config = dict(
    num_hidden_layers=11,
    hidden_size=256,
    n_experts=96,
    experts_per_token=8,
    d_expert=32,
    d_shared_expert=0,
    hidden_act='swiglu',
    moe_layers=[1, 2, 3, 4, 5, 6, 7, 8, 9, 10],
    router_score='softmax',
    normalize_top_k=False,
    routed_scale=3.46,
    balance_loss=0.00235,
    balance_bias=False,
    router_z_loss=0.001,
    init_std_router=0.0172,
    lr_router=0.00174,
    num_attention_heads=3,
    num_key_value_heads=3,
    head_dim=128,
    vocab_size=32768,
    norm='layernorm',
    norm_place='pre',
    norm_eps=1e-05,
    positions='rope',
    rope_theta=10000.0,
    rope_fraction=1.0,
    qk_norm=False,
    attn_scale=0.0884,
    tie_word_embeddings=False,
    parallel_block=False,
    init='trunc',
    init_std_qkv=0.0271,
    init_std_o=0.0,
    init_std_up=0.0271,
    init_std_down=0.0,
    optimizer='muon_variant',
    learning_rate=0.0034,
    lr_mult_o=1.67,
    beta1=0.93,
    lr_head=0.00663,
    max_grad_norm=1.0,
    warmup_steps=200,
    schedule='wsd',
    decay_fraction=1.0,
    decay_shape='linear',
    final_lr_fraction=0.0,
    batch_tokens=32768,
    max_seq_len=512,
    doc_mask=True,
    z_loss=1e-05,
    train_tokens=278900000,
    max_steps=8512,
    dataset='wikipedia_en',
)
Below are experts of layer 7 (counted from 0) of a mixture-of-experts language model. Rows are named router (the router's row for the expert), gate (a neuron's input weights, with its number), up (a neuron's input weights, with its number), down (a neuron's output weights, with its number) and show model dimensions 0-63. Each number is 500 + 40 x the weight over its row's rms, rounded and kept within 0 to 999. Numbers have three digits each.
After each expert's rows: a language model's description of what the expert responds to; "mostly gets" lists some tokens that are sent to it at least half of the time. This comes from a sample of Wikipedia text that the model never trained on.

# expert 22
router:489460506578518514519519498503476576441451541532455445483567480489573477524539508527505448483537434585482542533516506576506522530515458528450478421457476514467456496494506481433420475503485418
gate0:480458462590529497508462594456484513516528485525564503523473530468521493505493595501500489436504541487485523444529491488525550476470501452492569446499500546495546490441466455419490516499405492
up0:546516537524531482474557423508477551476464526577461485501497444534479451432492474439473545584514488524580444531447497471499463510481532493470472489502475506553434550539515488526498473503567527
down0:491535513520515485462509505493502491466521550526442498485528534454556465507472491484490432460517542523521455424515425461482482563537561561479479455531493537445449500505466483470478502589527483
gate1:466529450512522543506487523503487457476554551544465459496523514442532554426558440506463474450450456518546519534465498494522484480540471576510514552479509557469452564441555501465518546470546565
up1:456507451541571469469538500501468548511563515466499466559481510507547509444463486460566483507509471556582484435532495488483527507494480523539530580546523516408467482439425522528482543469438573
down1:519523484471504442458452433515449524537528546471512541452559458493519513515495488544454509506500488450469556505476558519457517487466456479523457525421451441522534505406495497487519566453528418
gate2:514462451490461437428549510450494609526540510512552512531518567532514473491424426465480506536526469538480489499512444537580473493559513560489502545501462508513579515498527399421525466553490507
up2:478505502465503549579438465480541473480532501515548485524448477553508470483539541565571527466515476483524548526428516470501497508520509562522403531538588453523501487595502541536519538468504494
down2:569471525461482471593477520423512518496545541444481509562531569524460476551481536547528529473473433462482507549536541430422448477448511483496538539478514461531494521439507489482518513541463522
gate3:515547443544442477474475547510500563508498558511483512532486471473409515533519473492461517480482488509500508594452582441547502509469474537491517502536508525532476502484508461453529466596504550
up3:513560525461500462456497474502560553513508559435503495498475540495538442365464537507493562516490468448508506543548457473509529491544508515535545449511439483577541524448418423496533446518471495
down3:494563546494541485394512471506465543531488535507487508498495463468482557544474553524526444567446456517524493427482500501535492578530497488420508544489446442455531447430477570510541515568415541
gate4:529431470536498463456478565539438521483436423491552498502497528569559533491602514508464400515594541535565546507537486420542437520446570558471461521577548437488452463526509580487564500472521508
up4:515518460498549470536568489503525464541484472527482475470509475524515544558466456513517483556548576540520509511526558522491509492472452462507489468495589488490577421490474504556510533501537499
down4:495528532542494451479472607504483531481546551495535490483527492450519495486507492594448460503527504455507456527580531473495495466540461518492448431565446515516517505471459426513498447516508438
gate5:496529563486489561541460536455466501546579559515540493523556479527561489523477510466509472489476498496487516445521461540504513470494551486537514489414543470476497503431524452493459564518451523
up5:535549527543527445510498526475575555494540516389581492485558472508515482571471459464505492506453470541446479414580513500555533499492458502515565476516475438399470558445561505483481542476472465
down5:470512428505555585500510508548446462469576526478455521499545465487487521462453556534562495512495514515570507515488479510493513513522459509510442552511442519483509580454475500544576477446458496
gate6:448470531533456453514544512476482434419492485400547525529598459589457514507568434500452570458499561453461477487506549493494496505464543511530478459588554531576490564522513496479600493575520508
up6:575531531484517512499511491522474546461521480461533476450520483513545513515413424379472528495490501585500570504503510439476495530495568562438498545458517528531462487527568458478499453491502511
down6:452527543529479527493472479466462490485425525508495513505522418508482497484566497511535532463520518473505486588576509600485493481561487475514460490496430510537491481566525489437524485529493481
Time nouns after numbers (three years after, a month later) and past-tense event verbs like released, held, announced, premiered.
mostly gets: "years ", "year ", "held ", "played ", "released ", "announced "

# expert 10
router:467434515514476493479566491522483540520460550529522492497561511535535461526499503544497444503530424549506545502548542559440585504412494522477433440502474508438507471432488414460486496557492476
gate0:506532540539477504540556492518557545493443475569516518519466515464483477461445460493461452536558491525511472472506531561508510542428389517552447475477513503514485591475580489505510464496508482
up0:496606506491456426571505450499478590514498534517454496562500504478556487424564521576546517498434471465488471517540512480504511461513554510479510527508526512434564485462470476492509497533527536
down0:544531485509503473589472521493456415530482504504556484488467528515515496445576440479472465489480496491501463545493489493521467438557497492592447586570499478550570495549401397516449495471508519
gate1:509552572461528515520461433466500531467536481541481518525560513526518544442537537495502539467501526479502486488530617486478482513518539492461556577528425395514565484490534457495525488555516504
up1:488457454455444479525503569516464464452477485541441476522427470536482493534504508467443389521452496601464420566507449511518547572488499549527402505472564559498466532489532495482449494506483485
down1:430554453471493499522486489518515478501412478554504518521468513455498461493449435464537558513581428542572482459509509482519527537481532496544509494490497453487528517501560560509521483605491528
gate2:522492505491485483480487544498510437493491507564503462466487515502573565425496537558504494490455509515494450503521493502533581515548479520441504486472482490488523455515411483503450470503454508
up2:522519508571460430482464493490430531441526571548454445529458476451476513481495496466488540518446530554482503558524512544526466504530525494467491474546534520509493495459541520479526473542549535
down2:487522484566511516564476433432494491470538453556479551589522481506524469585539534477498518528602499513476539484439529515481538496490436563509532564482480442474473599426553422439527508518487538
gate3:505562453474467525522402464520514577469532455517535517502497503468504437501508507549500505481455494526456548448554508576513481505431499454521601500452459502520475451503466557553521488462464472
up3:484446505475519474483481483499516505463531540493446506482480354455505551490543483539511430521555479446486443413454491444468578539555499497491460509500499491536543540479476478523526406478497447
down3:447482500489479513478440458496553536499466581471454521534545493448481461484458434471453492489521478574486496457534561525547482455530462522554469501550498501450454489529531485444487525561515527
gate4:448481486514468535532532545550531497453556524527466553471498427493548508472508502488463451554487496510550470501515436535528534541502464547440534471441538466464506470500473506508517440482543483
up4:489469450493506496440556517420548470505462508537507523470469495543485519401536516427467497547484407561537494525463432537465451527564543497517499532470498500503493449445471449467469531483508535
down4:504536583549476521528492552537487520557504519543508517496550496494431502429551520485489517559553471518540528510552463503494480584496470393428492529451512459503518479493549473534517531520492509
gate5:468454510487439468482529537471475496443549499529497455511531478525450491484534558547566467544514578572542523520506498539481480531515499472516506554495518538430480444547483473422384459501480525
up5:484502475472477452570490552443463532525427573527504520468582511509531489517481549568517576532505488496527504488393424533478535440469494453514435452417501493531551492476554466543531483548474423
down5:578479484523463481481494533501534455488476521511506497525483500497540457584515515522499525386486444540474433484515617488464527496516467522468537503489474577422528503492506480473483482574483561
gate6:458430491515483512442415497400469558540507546549561516484438534522498479525517546540456510495530583470543437537496539466514535474404521532562457485567485551489494474470550499499489480408543500
up6:496458497498433501434572482512548548509498510469551521582459429569535394507585492493482485601412546580450415469536501482481559556518481504557498477538511506536535494585422471604465545532509517
down6:487466502495464478546469460570523555502537583504517555512518505553454440429566598539519561485503581498500418496509478516541527471474533462519519465456531464537530470425527511528469489466492493
Word-final pieces completing occupation or place nouns, such as rac|er, veterin|arian, District, Airport, politician, often after a nationality.
mostly gets: "present", "politician", "coach", "ure", "School", "Party"

# expert 9
router:469483528573498517557514541490440486468394518537450536506528466480557429484514461545495515498579452547548510568477561582512526528479512507500478486508494542476459636484524474479491489515513512
gate0:474496493529447486459498489489476429415501501525454551459488492496483543493489458447535544548496502444491508476482488499506510488460565441525462508448516469563482530532527490492550511487514600
up0:467611523528516435503576492546462447500463528514483430527501476609540504498513499493501557509500578511485444507570539480509506475545441447505508521492422416434514558483478538541507516545412487
down0:543482539580389461423439520445505413451499492530509477467536478573499541585480489495473517497522519499515517506455584484550477464486475458513502518463494501525566545401524531507540514515505564
gate1:471459500498424472456517567546518451452467450507574553516495526477467531502459505450536510470486495546428471618441622502544517478611543489495507469547531478454503508458507450520522452423489476
up1:453469481523516433482529533446483534439543487538453526507493532500449560475482505528532451519632479535570460477460527523538514499542456480564508429436514496456524497492592544515515421376501476
down1:516446493477452453519517556578576356581502476482505420471505461553509469466508524477468470517500560503445523506523467471549551475462467492455476519535486499534501489471448579455478468516490478
gate2:465566539492544508455479501534482577506553484454456599530457517484456454407515492469535509488446473561488501475560559584503491478518450551432495513482395489532466576500525512491522482436532515
up2:519511455454455513523486515491519557498521438497466550514500501475524502493448517506495499514539546496513509570437475492460450510491534434423482549441452552567409513535532482502580387539539504
down2:464451446522491534552569463545574456530503565529493519512440451527462400567514497505476545484479513518461554527463491527516416528467517476532444519467461488505491515457465550479511480542483456
gate3:411453558552496521540536504440505527508502509493531514502476506490510545555441479558540519486474484507468511527503503520441450509437447528445461489513556555441535421509527483538525480435490444
up3:492453541476515567560594568580501493510534465518482552467546492494425472503440457478525527557446462575418456488475577508459495523480440503494453477508437450482472513544484532514507397456462473
down3:550494469492467585489466483442488371470466474484516525500434557505431462460531470520560567534498510480446558481507490567594555573538524480503580538487493579541495597439488530535478499532485488
gate4:489587491498423409517483494505455515547543504544460494449530513454532540500553508447544458568538548586597505485440517533520474489479499559512514502516509519485512445558400533450450455529499450
up4:550465479399504526470444546495562485535469531490498466528502489512437488519510528428440484518536449499470495548474554520422506606440556528529524529542521503482486450529463507435536515525514491
down4:572538471413481534506490526497534535499461483483503555518512562481500474483483498472524554532449451490431514500428483523502506553447482477545502531526518406530506493559513488488491491509520559
gate5:471470438454464430492475446509412447518451545433479471589526438531515498502476458456502504463520542520517511525507527465523559502534537454510510530434495500467547485502502483475525530558408532
up5:561486500524505510505521501548527565548547454505491482463504488460482519509576465591491486522508484492474525473510508565521415509508490561457520478530459487522495511516469495445438464420606506
down5:470517553426530493506518495505531644523522513558571474530545495442443476435503450574545542513472458491521506527533515488435503507518519557482528472436481510551542525440470539514591516526506510
gate6:529565471581503479518563507529497495471490460531577493486479526561467535497495536445454483457465508531499485493530462530559585467511537502474511486532481517502445483511471535406500467396460520
up6:476532483419493423571459578516543573469489569451481518508535480520499511494457459436550437553540457535479439484481541458448565517535570484563482570494515459499460563510552527556509515484532504
down6:499514559510539511507421585461487494453481576480440517440468465461488506495488460504523543475556477493494456461449475507480470427441507503506493534492529508441577524510539479557520448506534500
Bullet dashes, pipes and colons opening infobox or list entries, plus first names and titles like John, Sir, President in office and election listings.
mostly gets: "John ", "Sir ", "President ", "USA ", "Richard ", "Minister "

# expert 13
router:475462513561527465541565504504472459520480490478527505441481483517520435484507500506549503510541447506514498600474501501499468529409562551513448501528462543480397521474443530494475475518497442
gate0:491517518504499434604510484537524491547508553544503430514471525477561508537530461505482538441562527530483518520482432558431601537547478551461498534487481484469523437521504511475479434426447484
up0:566489476527513488556485485461536484487509524523439474577516499535522497496497548555510484477427515462529559479407530518516560485548537530503548476548508522513502449524437475487494530455555565
down0:456466483503531494524502502523554430450525488534447540501520456506539430564474573503515466516390512526517468566545515519441469511417491491506479459529490570439493486494502485519485520579532528
gate1:546503557480489472490489561515468481462500532537436506464471483598521436475512526509498463417534454446509502501530475592523546490490465475534463476395425452455493546437450468480471469484548505
up1:520518453516508494468521505473536604547567509531509535538518529524476527462525547508528482490485554472466511552454460441535458515450507456550551431596506475556460523519507466525481516445538491
down1:522500483446550509538517518462516458520527445427503482518472530486509571533498500462470479553470529471508492548501478488503525470452534433547576601481510473538465483503513533538529592466508416
gate2:488451502517511443550539444497473454443474474509509509537492511501557467503509519535516548552551527424579495527540563491521529472511483443501487424496515503495517471481437546502472480523397521
up2:496516454458542521426482503439497493466449598484534515459549546508516499506573581452539476416426482483532538562506442561533441584484478488486527502526478470428438501500506510475517510477547515
down2:469433600540498482506595568556480406517535470472485496488530514493590516544609475523484439519536473560470526547514522558515453479533409597416433520532452555474457522479561511447494607498494496
gate3:459486534490533447447525447537568437542412500478495457485471485512515531470508520467496619551547512465503506487428500518500498571521508540490492494484472492528504446570538491447503495553551446
up3:533530520548491483481539508493518522538513522585511470570501441453485487470559448498462519549539467477505497505526437512504566484482452504465530467464489457501499550468425563488506513489519487
down3:502501483486477503518533460541458422454507506506503465504500515515446541542561452489526530567551503461440414515529477534486484461492469515484418497554540468496543536504450510553481445498513471
gate4:502489493483481556506511515499555523496454500500539555533571540491490469543484522592485504472519482522462545457506614481475417500511559525494581516489455447430490520484425416526448490519449547
up4:486480461503525495435473542478498544501571526489493439519442425497436507445566536513507468527480498501365437511435442532511495504499528503542411529521471509506527474466498540480481496430493485
down4:507491543483526463459509426484476412555482467587555478452528519518493437546517521478537517534494503509509515567486463498511475439510588569475527470475508514509485449538558506497487455424492465
gate5:498393512500489513506520506495450475535399517522508577455565498479497512527499544432453552515487508516429511456501570508555514497516462485525500512583399500500519452444542462476522608513489543
up5:515496459505520457554465514565593534499528534536519457471442502518484552530527522547476478488478594404488436497443564470544483501552481466462495559567558506518458499455535493524547529554493530
down5:538491488488480460443519455515557525499571467487548461561519417504497470489496549543522472534562496526467443482462464468465442450548473509461495541532483448487556524577553562467526493404509487
gate6:498502527528567472439535445551539571460505475476436491460529481432471532500556501498513513509529508537544477535550591583536501436491479521502488511504486480482571475578554510527515515514483559
up6:554502509444541576503470471458461579504532456519477388468560373552486449506538473471466505573473525544513516452482427434538506524465501528496491507524498549541503491479541453460562523494484537
down6:472603392444474463490451497489611429503549497536482499459448615547502438466521481464507525584442454454537549494507513448525483533480478502548639455537541517513477475493463478488485586478550534
Table cell numbers and pipes in score or data tables, colons after Authority in taxon boxes, and name pieces like Kim, Li, -sky, -ensen.
mostly gets: "\\", "Binomial ", "sky ", "insky ", "Peter ", "ensen "

# expert 27
router:476470524565502478521581481535456503505465563508457520489509511539529508542534437561516428484551493520523500473562537522464529523474499505445441475479522482452466482464457458471465488527456456
gate0:479449527533516486563505467587466476437588582591505461489505519428473545445549467528446493459471462498474513463551513549541495465459472460515524489575454482412514544530478472507550502485463480
up0:507524537501542484476563516454516548456530444510522434503525467450513511540596531532450490501512461513510497545514433496410536521513449540441527501545425503564529517531456507529493480468449520
down0:537471572495507441556487433508472508532565549549531460481451540501480474539508442562485511543493495563530519497457542477509561540558501548478462493550451488420430457463532426486475503531455544
gate1:461529539470535547498465423520501504503525512486490500465510466444489452527466543440499463483504575506490519450487457492542588554461456479481500526486434455489513430581488500475471431557517440
up1:519429497486470514382528504440539577545488485537527489489475555536458542507521507548507516470526450509494547534476528502505465499468422546611428526423486478525504420450461491486526473474485546
down1:489440509479511487455551454541549502446530550538476490485498530516546515466517473456522527506533503465519494476433490565525467472542548420539479508440475578496471442510503466532588511513522487
gate2:513511521516465481473549513496525511516551434510506471488491551533455497547467500534503473546556495555498492475528543509508512487520574495506480528484445447566537521572528488543432467500515553
up2:579501532479522459559550496518466442480426590543468543472502465499539467483508437496512501483541491502551548521544496495433426500526465467506525525414459485444549433526456484497395552496467508
down2:477492489517483456526562537547474439377431443429507447528479554506519458598551497532581499420507538501436450516539525457466474480491512493471466503502475607453432528567514515533430496584488519
gate3:503518464516491556469488515443474474538555454527503568497475532475489478558511463494532532530503557470526439462465520496515544405450538490490535460550468415507561534529495475461475535561579482
up3:510474469462497468490550549453397497531476493426557538509495489458506575519516463496523544524478528516511420482476413505552512494488440485511459468554506610539479447488473506516541529514555506
down3:507469488469459428523429489462424557479486493532500463481538464509594463528484509519573526558525468489485418505485565552549491468475498462466453462534466554510517572458507522489477531437490481
gate4:514488478476480531436537536480470519509473541548483525515508520504528500513486520494593508457514471447522446518411493484511502460521583508470537513462498473465528502434506461542501506563471452
up4:510439503562430436524418442532531481421532526482489517475485514530476533537539467475487492572473516480490526476521469475498597550493521527547395470480456518495432544501516579527503518554540592
down4:428477497462532399532474512544446462514464495483466484531554502474587476559436500488520591504470532528545574531536574482519477424484437478509448490454475538484536523556567444512497515498535506
gate5:403555475521462426505516524538499437519508504519454557511448536554538522523550488495514548477510532493572562460488468521482532615493500447480472428501513502464595384461463592535513505558508533
up5:505420494474524467554521446469452534478551531457578474458473528556516524566522458507475447451576401515468516500495556500533499447425525468508458539506463560541457558458558439482475469498415511
down5:537528535488508462498537512541565525428511526495496485573475485476429540504518494429490510581463513479398456522510465502465544499472518534444460524495494521537470618474488460518482447439481442
gate6:520470504538534489401622477525481471564590555437498452557491494513495461501445443497498485430546511500537508433556500435407490497545457509486518451496448481507490491459504588567498544486454465
up6:489554479459450485508497533514488485488454471564477495532484469529467471552587533431585440510494499529530530457462472469513492500578522526496529529540465530441499558479491532455497518517536443
down6:467471536533501496513531544488523543497509463457505524437490500517467513505536461483424527538482497527533612453491412462494490535505529534508483524517541408496416386560457478502457518592448549
Word-initial pieces of verbs and other words such as re, dis, con, ex, trans after to, and, the, as in retake, insist.
mostly gets: "However", "dis", "trans", "under", "gr", "show"

# expert 61
router:467470504532499533532545488548488552451483505555504447469578443519576520567536509533491446474498450559478522497508508502443552499466487494423462465470435516459444517489495432462464484525505396
gate0:473526540543456497483498526471548469534495463528469508534446466461522536416588459456440567470510440568514474515453458487562494509514454590503496458469455510503470471479468566484459503449458502
up0:476465542524538473445495456536462523470496541494547558457436498540484512507495530475458488490518583472444541538468524519366394474433493487559461527545568525496480524519478425459530550512498506
down0:476458532451463462506435447445472459451476452463518541506431514477532479543520519504542527561440484506540495500480528489462526452438486552534553518499465579526559599569498509569515555495498476
gate1:456434566529426530512504434530532484542441480438497481487582483482507479449523469523513467513440541475492464451555488456568515502466533550462477433503501504478485485464449517536432464506543550
up1:520573458465519455544500482502481545463445590520429518534467472516551494539521458494492407483543488543521519539612553512439562598448460460527536494520484536525448515440517461492412558551468478
down1:540504517525506505527566463511520568451522532565551418492487483558542557527521515478531477465486446526515566438548533531469545547432499551432452477506456517498486473404478469480511429503481551
gate2:488458540530486418557421466470532423521487498541499516550504515500464432475501476550479532569570491512541540529542529522501499509553498449520481526433573502451560455476635456497515521465488558
up2:489455525499466486479450417500493497513549485493409475527488493448503520533551515549512478486509411544502493511489531427456517431462446597522487499526512502480477501527467588478465503560441478
down2:501488438509464447550461550477505463501476505526541496539472502515603486444505451475543492483493489475468514503433499503581545496415525574569451461602459499544492543517526545476433449542489557
gate3:495507512513463465498581582498515498510526569461501523485512481486502502461473514522500471512519518463500453530516500537551498477534466513522498505498491450532509494511484397528486516498508530
up3:493447461531535464467528521487545482536475497435501479502500490424582496546501559502487512535476509547492476513564482490548460507562476481485560482493485470554538524495538486514547425507530493
down3:460526558523462447450513548472512487509608496495536551492520474430528490445464462530499435501533481485462459531424532534566464475542492554501454534506569486533498464488455410450536477471548605
gate4:452512472517523521431492529500480521483491497538568455471535566557536510492428504519554472498447569473537514473463544511435495477512545552557478504528524519570436492522477509555499538552513566
up4:501448421485493551493443475448482581449552511483566501478556503496566474531550485517430525421480467491440475512490454495517505527543495545422507480510569373548450510537427475483479550484552490
down4:524498499465489498449469507450510623538536412474510530527499535492515553518462459440481512485533559525486521514505481493456533435419430515498571442484509470513503499507511527563559481459477527
gate5:538498526444515562483531492505635536465560528479464528466491586439505543568460508514485464511474458484508505478556599459463508442495419510517425521541526478458536570441550427449466521509536541
up5:508503456463482519551532458468530458465489510477424458515533558487570558596516529512564471501605542536496536493543475547463530504470489506542502481462483522502475497530526430441568530538512460
down5:520543562471461434494522455478504609448531495546513470515467486506481421518499541488490524466504516482492540402527505460439531531536481432415504491511450486555591460554521531536468480546489497
gate6:506432533491473449524515465488456521453405472495567508525511512553427533495455519553509435499583431522515530439525460542553509536470530525549506523484455521391510531511530478442443537513494506
up6:540519447455495464480457476479504513475571512532539495444460505532558476518456439446520605481524533446480525568502522436490513522446472485462560423496510497497444522566467493545528538555480444
down6:494522479550542520471422577396536443535506508520531455520478532558513501527477402470529500452483500572553559574570447521531403492493493508481551521531528497453509499539459402461526484527501549
Past-tense main verbs right after a subject or auxiliary in narrative prose, such as decided, announced, joined, became, broke.
mostly gets: "has ", "became ", "used ", "played ", "had ", "held "

# expert 49
router:489469496520498475498491487511507466466407518527499483469482490520506417473524505524533483495505433521513492534527523570506479537432534559499523465508461524489402537474492499517489464517462458
gate0:468493506508477500524461518488451456505428515549484525523474485491504590534470524477534524484572443478466461515583486483534471509468491589471478491497443481493453424435450505495457472497503499
up0:528549461501495490490593477514535479506556498431525443579462491468532398471447461493482475522489470398510559504441523518460556541449537520507482500526441576532547536545392562505509501569480472
down0:525496445573439465521536460495466518410512495551578490498532487555455539517492562507466524460524483520473522553550505524549549498517519427426526417461435410416512475472425528474478437421546513
gate1:499557551481587540520598445573463487470593462438444450481511478523470454511523475447488468474464570500504558497493443382441512480429535504491475543449505478481422543492512490476478469508496480
up1:475420432526518508507486539465485492524544495489551499474542514554445510448529509540510474511521482432475509422540492531513505468502448477508483445525555479512461600501523514469525489429486549
down1:515528531529539551428528459530479514577434458429482516460518553493545581481530533542494530555531468505565456490587411528546514507517492473451538480491513535460436554450451528503497498501463459
gate2:505454508498450485559492508440546554538464495594434459534447462595463544471556478562532427502526525499525503451464460544509488484487523524434549483498458503460505567451529472443517414513519519
up2:539519479436581476505501453526548477521477552526492460596484491486518499527513556476543527559498514439499450552510511503568551470455511543470491470494531482474480527473462524485470438526563531
down2:521547480540469518468505468477517500459543497481558505463530543480473428563525537511467446462530392531570429533494509526502522526437429555578525482476468501581532487518476490452553480529461539
gate3:516462546450459463573576480520458460483528483495500453451495485470528560495467451487540469427506503544388517502549476547459590596463461542545470514503518584474577486525532476462471457539522452
up3:530476548445503541488468546438569528481427519515430472540486435485515540543502481484510534551443550534375531445462571524468586532485525552461495454493479502443483495474558454509505487510526572
down3:532548582541473451476492572527445500596481493527470424473469452481464472542452483434512463423495495500467539404510455531462449488505521466543500488520487486465537512507457530429438462502519544
gate4:491516500479455558563496516504569596499583468521465492458484482474541490565453483515481439452507495468494533602542558571507520543497486540535490432460499503414526357503487515529511549500482447
up4:477460489469487539510514533427481526481517458556552492480574490559553533501504388481467512525505488545489487489486470536556540430518478434512459555501543521488523501506504449461496496460528477
down4:548541479472557456477564470567553551437529521491427491483493521510538522542554493504465455544477537555507489549501521491543485496567424479510444487473481449470478479521490449494516528465458504
gate5:403445533533508560529539462532578514513556515547474484437555440548510509542465454545481441482529516496546507469459496559521489491523452519449496472491540434471477499568510546431493485548546462
up5:468528508494549532506394566542478443495500519459468537508526485515563457471454523505529516513501445554452519539461529537475618433462562439511479547510468546497470491630450438471515461538535491
down5:508532508529505501508512462546556447471477512498470430553530489543560410522464480477512448497485434568483505539518497494419507482562511536549500484514443509573523540561501437488459513449514421
gate6:540522499536452415448482562467531487452483496467470540547523555515509545546481506524501491535497462476457494428493626477515489487533480535453476514521540534356442492455467494511532523538456462
up6:510514464480517466513481505501519426505520545493557457490535466512474528489492460461492413424504584462457565556470486478530494550513476454513522506485531543405492526488565481513493591488435595
down6:392444490500515533528486455500504574539506419476499508466475505505521466493517537554543490506574532561497494562535429547428507542445492448435479491470511504505491550499493471474490499508478510
Pipe separators following a team, place or venue name in fixture, election and sports tables, such as Darmstadt | or Memorial Van Damme |.
mostly gets: "Oblast ", "MPC ", "†", "247", "| ", "Chevrolet "

# expert 45
router:454459569531480441562567481524477537494478586470443491466532510502517515470543414492478501470513502538555531480540563524478490517459463528508429459492468477457508503480457479521490450535446497
gate0:472471526504466433487552458524484506454548462430547568558525499472526517517536465435510498522500457551567537492608533508504460535511447460455521418483446471474582464521514510510508508512449456
up0:475483553536478520465480512436500426483470463497380513491507474503486493524537603502520540476471540536500494512543440456526533557475535500517505546534533452554463518551532513519492587565550547
down0:527499494487485548485544506530452499509446592542448494484484412437523471507473470486524465492479456534460520456489478435520571467497529473518548432542547502535517520483439470496498530561479503
gate1:518546500476500464490540491560436599567509499431528575513576555497540510479558465461482503391410549479459422466543499444488508529447462488492535463487427548486553510558518510487535473525431488
up1:476533519464545572487500504495505522527490602471506525503530489408512539540539473454448454459478517502449514499485556483511504481445478484481551456517454518444510511479523451522474549578488502
down1:568535502509568465485477518534504541483496429510544470488486541449501509464494518564493470481470522476503497495510521489542542499395493499481465539505508481490530475498514511510474425535479444
gate2:486548568455523507457509541490537524540488508462498491426481513526481436500554533479459479544524454516446484590571554524547517462483474537436445497455529521450507518555488516498504502466531475
up2:579517590445518484466490505429566489525487461446513533463473459551495500490563460495449490480541474558467543476564532544537487482429511455395492550483433534498520544456536511453542514466503511
down2:505550502510551558512434545452500471557485460526484457496546468486499464533539515500404493533550475492538529498458541513507522472548483539475460510538567480512509484497539494437466523526509519
gate3:458530489502482494506501478569523557442542569508457423518472496517563506483508497482564567512553527477500487498474480537444506547496463512520434444479539556508525562416487486477512511498458490
up3:516525476584529492520520477534556543543542546475467451561459484465549536436501495433472533437516487553478491458480485589548501497495422464536538395474551482530457434529555581515502474460500507
down3:584419545494494432539553570545543480504513481510538472513512475538514532512515538463546487533470560503516454472491485527487449519511429476463526456521512472557587520521512553501521518504428499
gate4:582537444503515409514546433465511494510423559522537513510548467534531458473522486537535436482459501526458519541479496449489499525481490526481567537445450476485577451459541495442561443529455457
up4:575539476478502486444501549486545489478475510479520459555514546493484564533480500522534581432501448464507481533513526536542527446466489447439499496498569506556549483451527411492563445439495478
down4:403559476531496502521506515468447518514562487542507522522481527534493499501479473512470408470486444516492536523548496483502513446557501494527554553536525483532557466576537492500447499515484542
gate5:446501471576478482491525484471521513504488486451482485438528533494493476458499492491508568446516474502488472471456444498481512527503471481523560479473485499543506507522436485490490466606498450
up5:558516501509530549451483533575500482511574483504467458539455515423560517475566421477499489496525492454492478427473548486488516463528537507493511505460570489462489496475478506546409495507540576
down5:561540525557513575436405565515525478503437453569568472500454524473517443532545504475472539494510523452386417507469539524492512439518499539440471456488529521449419513556511465467496510475506507
gate6:430504488581469496491453522506495482528544567529492565520520515546488466503492482472501593561451488527543534544580569458473452464482518524435479552478535472468485495503521545510478508545499491
up6:498518562504561512572469474405550433505480494461447452498521536504534433510457481509449421498467520502497578521438512507409505552525475528475453522561547448482549504421465459490463545504442579
down6:520523477519529556464416460475513473539435540521478464443501526489501457475534469491550491500515482453538487468475527558492534536545507470512482509445518506522501584553527547499582463511512496
Initial pieces of uncommon words in prose, often after the, a, his, such as val(or), gr(itty), ex(quisite), negl(ect).
mostly gets: "Mr", "dis", "Ex", "sp", "Im", "Ac"